Experts of a small language model.
Size: width 256, vocabulary 12677, 24.6M parameters.
Training: a variant of SOAP for the experts, 355M tokens, 6198 steps.
Below are experts of layer 4 (counted from 0) of a mixture-of-experts language model. Rows are named router (the router's row for the expert), gate (a neuron's input weights, with its number), up (a neuron's input weights, with its number), down (a neuron's output weights, with its number) and show model dimensions 0-255. Each number is 128 + 24 x the weight over its row's rms, rounded and kept within 0 to 255.
Before each expert's rows: "comes before" lists some tokens at least twice as common just after its tokens as in all text; "comes after" lists some tokens at least twice as common just before its tokens as in all text. This comes from a sample of Wikipedia text that the model never trained on. Tokens count by the router's weight.

# expert 0
comes before: " |", ",", "–", ")", "\n", ";"
comes after: " ", "19", "20", " (", "18", "–"
router [134  82 127 113 123 132 147 149 137 157  93 131 156  84 129  86 154 136 160 194 108 115 102 146 145 102 113  84 103 128 117 137 145 149 115 149 103 162  98 154 109 166 141 115 131 117 118 114 170 145 111 143 146  78 123 108 138 135 144 125 146  88 113 149 147 147 105 106 100 127 113 133  98 151 160 124 114 107 155 120 179 142 136  77 120 124 149 136 125 128 154 143 131 102 122 111 137 131 165 126 138 103 120 105 170  93 155 159 140 120 123 109 100 119 168 131 132 166 126 102 156 144 155  79 100 162 155 117 155 123 143 113 145 139 111 148 139 136 104  85 128 147 116 172 164 113 132 156  78 161 117  91 149 119 145 150 156 126 130 141  68 104 150  88 129 138 152  84 105 135 133 112 163 152 112 124 143 130 112 169 127  97 113 104 109 124 112 111 140 126 125 139 107 132 132 117 128 139 144 170 148 166 126 118 101  92 179 166  89 110  79 110 126 171 160 136 125 128 136 106  70 148 148 141 171 130 135 125 137 142 149 131 108 126 168 118  82 153 116 110 112 150 151 106 161  97 152  84 102 122 127 131 171 112 165 131]
gate1 [112 179 149 164 142 141 115 119 139 133 145  62 153 121 116 129 132 139 107 115 115 176 111 101 141 157 110 116 115 131 123 127 185 101 124 101 118 131 149 141 163 116  96 135 109 140 147 110 108 126 135  92 118 154 113 165 132 104 103 132 156 162 166 116 107 125 125 109 124 145 172 160 141 107 119 139 150 158 129  97  97 105 161 129 160 113 115 133 149 156 148 152 132 151 166 138 104 118 109 152 100 143 108 135 115 149 121 116 121 134 142 160 147 109 101 149  98 114 112 128 141 123  93 119 165 134 132 127 128 123  76 148 135 149 170 106 152 164 105 151  76  57 137 121 145 186 128 135 149 125 102 169  74 125  99 108 117 127 154  94 101 170 119 139 101 111 144 168 135 105 119 113 107  97 158 109  85 136 135 137 139 133 171 151 156 163 162 135 115 180 190 170 131 118 153 134 105 142  96 121 145 125 111 159 140 147 130  86 105 155 137 160 152  96 126 171 111 158  89 146 147 112 117 125 112 128 118 126 103 120 101 118 143 125 117 122 150  65 135 142 156  98  84 108 119 135 110 108 123 107 105 105 110 108 145 159]
up1 [116 125 186 144 146 122  86 119 172 109 128 104 132 164 120 166 156 153 116 100 128 188 112 134 128 150 124 131 154 115  87 136 149 118 126 101 128  86 130 118 164 121  94 139 106 164 147 150 103  99 175  95 156 128 116 154 117 114 107 142 180 181 172 122 105 112 137 117 167 140 150 150 125 117 155 128 178 113 120 129  90 120 127 154 166 106 139 118 163 142 120 151 125 137 146 125 107 144 110 120 102 126 112 119 119 128 138 144 156 139 135 174 111 125 123 122 106 111 116 130 145  95 106 121 155 103  97 116 113 113  80 145 127 148 175 101 149 132 113 149 105  57 109 126 104 155 143 149 133  98 133 151  65 132  93 120  92 144 121 116 122 154  87 162 106 153 119 150 136 126 128 134 103 111 126 135  82 117 103 131 155 127 143 135 133 160 133 102 108 177 179 117  98 116 129 110 109 112 101  99 157 110 123 156 140 143 117 113 137 152 134 152 138 121 106 166 119 158  89 160 139 130 145 134  92 135  92 125 103 110  93  80 122 110 102 105 140  63 148 131 176  83  94 125  93 119 110 120 108 114  98 128 123 128 128 160]
down1 [123 169 133 124 126 141 138 131 127  88 111 147 105 194 146 126 153 104 108 165 130 118 114 129 101 160 143 116 110  94 130 133  93 147 128 100 136 176 151 130 100 126  93 116 123 107 135 156 141 140 208 130 145 130 130 113 125 138 133 111 128 174 118 134 174 140 118 126 130 123 125 153 172 169 117 128  92 124 121 120 106 129 173  98 141 136 124  87 126  97 157 176 120 121 110 109 108 154 130  88 129 133 128 123 150 121 146 122 145 137 116 124 127 118 156  98 147 135 157 125 144 163 185 163 159 114 118  99 135 110 120 100 127 128 115 100 152 118  73 126 181 136 109  93 120  92 126 125 128 153  86 114 147  87 140  90 119 135 107 132 112  82 129 139 127 130 115 153 129 122 113 166  79 170 129 120 135 193 110 145  97 130 148  87 131 128 186 129 114 161 123 116 121 176 147 140 141 134  79 146 120 157 103 120 125 132 167 154 140  72 167 123 154 119 130 128 128 129 104 125  95 144  96 102 115 125  98 129 138 127 131 150 101  47 139 100 113 125 162 131 108 118 185  89 130 148 107 127 119 129 160 125 155 127 135 143]

# expert 11
comes before: " ", "|", "-", "=", "==", " —"
comes after: "\n", " |\n", ".\n\n", ")\n", "0", ")"
router [168  50 149 119  89 124 151 123 150 158 117 158 154  94 120  57  97 150 144 172 136  90 142 134  99 144 148  85 153  98 117 117 128 116 133 159 142 137 135 101 123 156 153 116 127 121 120  98 171 137 107 161 113  72 137 132 150 139 131 157 122 101 122 166 127 109  94 130 115 118 123 132 106 114 149 113  83  78  84 122 172 126 124  97 103 115 122  96 120 154 132 130 120 132  93 107 118 109 132 139 136 109 134  87 176  88 145 142 167 127 159 109 120 128 151 160 142 148 145 117 130 108 138  78 117 143 147 108 122 141 114 150 146 165 121 142 105 145 115 135 140 147 109 169 159 121 105 125 116 159 125 103 135 135 132 136 150 144 144 148  71 112 145  80 157  96 165 124  99 170 122 124 167 145 134 160 158 190 117 152 108 119 128 118 119 122 101 128 147  98 138 143  59 130 113 102 134 131 163 160 146 137  85 129 116  82 129 154 120 100  94  87 157 129 118 153 130 136 151 119 123 142 140 124 133 130 139 160 161 156 133 147 125 137 160 149  85 154 117 113 125 152 150 162 144 100 129 132 103 156 128 135 144 143 156 135]
gate3 [127 121 148 128 142 139 158 161 141 138 121 101 114 148 136 101 139 110 150 129 120 157 111 123 115 125 150 162 159 128 157 142 101 116 142 127 141 103 111 136 129 134 103 136 130 141 129 136 129  91 139 110  87 156 142 155  89 123 107 154 125 149 147  87 169 104 168  76 152 188 138 145 137 124 131 113 171 129 102 149 105 133 143 145 134 121 135 109 152 102  77 137 124 152 163 102 130 140 119 138 125 159 132 189 111 134 158 167 140 147 119 156 141 156 121 100 100  88 142 169 129 125 108 139 133 115 114 123 132 120 150 104 129  85 150 160 155 161 142 134 122 108 147 121 109 151 140 129 112 141 110 145 107 123 115 147  76 167 155  69 108 130 143 138 134 118 116 163 166 113 133 148 107  74 125 138 132 169 131 147 121 114 123 166 122 126 149  95 115 139 187 163 116 108 152 142  98  80 135 125 116 139 127 148 148 110  70 139 137 165 144 138 145 134 124 100 133 117  44 125 153 112 143 130 114 105  74 148 128 121 146 131 163 168 120 122 124 101 157 153 116 131 120 141  80 195  94 114 106 195 148 143  98 122 170 131]
up3 [113 102 136 116 128 168 163 153 141 140 119  95 104 133 124 106 133  98 140 125 110 161 128 129  92 130 150 155 166 124 160 145 109 105 157 137 150 113 107 137 114 127 112 128  98 115 130 135 122  77 136 108  85 135 141 130 100 144 128 129 111 153 123  76 166 118 133  87 167 186 134 138 146 135 133 103 175 115  91 148  91  93 143 149 123 129 137 116 134  97  95 132 104 138 139 107 127 143 138 162 124 156 130 187 113 123 161 169 146 151 114 145 133 144 131  96 112 111 156 161 124 122 116 120 137 119 116 137 137 128 161  91 121  94 118 145 144 164 147 121 127 124 130 129 125 134 125 118 103 159 129 136 101 127 130 145  65 153 140  73  98 104 157 135 146 101 124 162 139  92 136 142 105  81 110 148 164 157 109 155 124 113 102 141 104 120 140 119 117 126 176 158 130 117 129 128 115  91 149 127 109 145 134 149 158 101  58 159 135 127 156 123 170 128 102 122 153 104  81 121 160 120 161 119 137 127  93 149 149 138 149 140 143 168 132 131 116 113 147 149 107 144 132 159  73 215 107 118 106 195 133 125  82 136 170 100]
down3 [ 72 130 103 127 159 119 145 127 129 120 119 123 171 134 131 111 110 108 155 103 113 168 168 140 114 105 114 132 152 107 127 130  99  93 109 133 167 135 109 111  97 132 114 162 155 156 115 166 123 146 119 137 122 115 151 113 131 126 155 128 121 142 122 138 119 162 107 122 128 153 145  98 124 154 124  94 152 137 163  75 117  95 112 138 121 132 148 160 119 200 104 118 114 163 130 104 144 138 109 162 133 200 126 123 129 130 119 136 157 112 140 126 161 146 114 140 115 114 113 179  79 127 100 108 159 104 132 116 151 147 126 107 164 140 140 158 126 144 166 124 136 126 121 138  90 134  84 101 128 139 142 122 118 113 144 173 103  86 131  75 117 125 177 112 114 102 153 177 127 126  95 144 119  85 125 155  97 129 145 106 139 114 116 139 125 174 104 142 139 143 118  97 112 158 166 140 112  91 187 120  99 109 161 124  93 152 124  94 188 103 118 102 170 145 133 123  86 121 151 125 147 123 115 197 125 110 122 137 143 117 147 118  92 121 150  86 131  73 140 187 128 142 133 121 147 141 115 119 146 119 124 140 132 132 168  88]

# expert 8
comes before: "20", "19", "0", "1", "2", "3"
comes after: " |", " ", "|", " (", ";", "1"
router [109  82 122 102 147 131 158 168 137 155 107 176 172  86 100 143 109 145 178 158 106 112 107 127 143  92 141 121 118 152 134 129 148 119 139 148 144 155 127 148 102 149 143 133 143 135 128 105 181 142  99 121 128 109 140 120 112 132 146 105 134 107  99 165 147 115 107  90  99 168 123 133 116 151 144 139 118 119 120 103 176 134 129  84 120 128 142 121 124 154 148 152 115 124 176 102 131 104 136 142 178  93  99 103 159 136 129 172 129 131 142 107 124  99 112 134 141 171  98 114 143 164 145  78  98 118 166 133 113 132 142 119 163 140 139 158 161 132 120 116 104 143 120 137 162 108 122 133 101 158 136  82 136 123 152 143 149 125 130 118  94 153 153  56 132 158 134 116  88 135 128 133 152 112 116 111 132 113 155 144 137 118 140  95 116 156 102 150 143 140 129 138 107  88 117 142 127 147 149 146 148 151 149  96 102 148 178 157 126 149  94 111 130 150 159 131 112 162 105  86 101 167 130 112 185 123 157 142  93 129 145 134 109 137 153  91  75 135 121 148 149 144 148  90 192  92 134 105 103  99 123 122 167  86 176 120]
gate3 [134 119 133 142 135  97 129  84 164 145 147 116 128 127 139  99 104 146 110 127 136 120 125 116 184 120 126 132 112 169  83 166 111 125 135 159 114 154 120 127 136 127  94 162  94 143 169 120 125 128 107 118 107 192 124 139 159 108 138 148 120  91 157 146 150  98 143  95 116 135 130 109 135 112 161 173 151 112 184 115 104  82 161 134 111 141 193 141 119  88 143 132 158  93  72 138 107 135 126 133  98 147 130 137 119 223 122 127 123 151 132 140 108 108 135 106 139 107 113 143 157 162 189  83 115 123 141 156 140 108 108 110 138 153 158 164  84 113  55 134 138 130 133 116  98 100 121 119 128 128  65 156 119 141 164 120 158 139 125 146 157 123 119 138 106  91 130  81 133 113 145 141 109 106 183 148 152 157  79 116 100 144 127 117 111 119 124 158  99 110 140 165 132 157 100 173 145 122 131 149 114 151 121 130 119 110 129 115 157 166 141 133  96 113 146 119 129 109 100 143 115 161 111 108 142 126 163 169 109 122 139 117 143 147  96 143 106 147 134 130 156 146 133 124 117 109 145 150 117 130 107 127 142 128 126 150]
up3 [146 140 134 151 126 106 105  71 159 149 134 123 104 163 124 102 109 128  95 120 150 135 131 135 168 122 147 175 113 178 110 157 129 109 137 138 144 131 110 114 116 142 101 154  93 150 120 110 116 115 106 157 143 159 125 142 123 116 145 166 108 103 157 138 142  88 140  85 120 118 133 108 134  84 135 139 100 152 150 142  96 117 160 157 106 133 138 165  83  74 115 128 151 118  85 164 105 115 133 137 111 132 132 154 113 182 136 139 108 136 137 135 134  97 108 132 123  66 106 144 146 151 181 114 142 113 148 146 122 141 107  98 136 159 151 161  69  93  63 164 146 162 129 111 111  84 120 133 119 145  94 178 111 141 151 138 158 152 115 154 127 123 121 118  78  78 117  74 162 135 140 102 120 117 132 148 137 151 104 132  89 140 145 132 125 124 133 141  75  89 129 120 134 148 112 156 154 120 119 150 112 137 135 124 119 118 115  87 162 201 154 129  85 138 135 115 144 102  84 137 138 170 117 116 146 106 152 144 121 109 124 119 133 138  96 147 126 137 136  99 154 143 139 118 114  96 169 160 133 120 118  94  99 134 112 147]
down3 [123 128 113 143 124  97 148 110  78 156 129 146  51 135 107 166 124 134 126 122  93 104 117  90 111 134 129 121 141 126 126 142 137 139 134  98 126  86  89  91 105 148 118 124 145 167 136 108 126 148  94 181  92  39 119 156 171 127 123 113 122 101 122 132 116  92 115 105 136 140 125  99 116 119  95 129 115 149 157 116 114 144 125 118 148 125 146 168 119 163 171 144 143 183 140  96 131 133 144 114 147 140 122 118 102 136 125 190 106  86 136 136 146  92 146 132 139 154 151 144 145 131 142 112 116 128 158 114 159 134 131 140 145 111 130 159 142 103 153 118  98 134  86 152 108 120 132 105 116 113 158 151 144 195 124 150 162 143 159 156 120 106 147 124 125 140  99 133 109 140 156 135 139 144 134 132 111 119 157 161 145 161 148  98 123 134 144 104 157  97 143 138 135 135 128 156 142  89  80 108 100 133 142 135 173  95 122 146 129 120 138 100 147 114 101 120 140  78 132 147 155 162 102 152  94 165 124  86 138 152 122 132 156 113 145 136 128 135 132 120  97  93 142 124 149  83 105  80 162 143 130 126 168 127  89 200]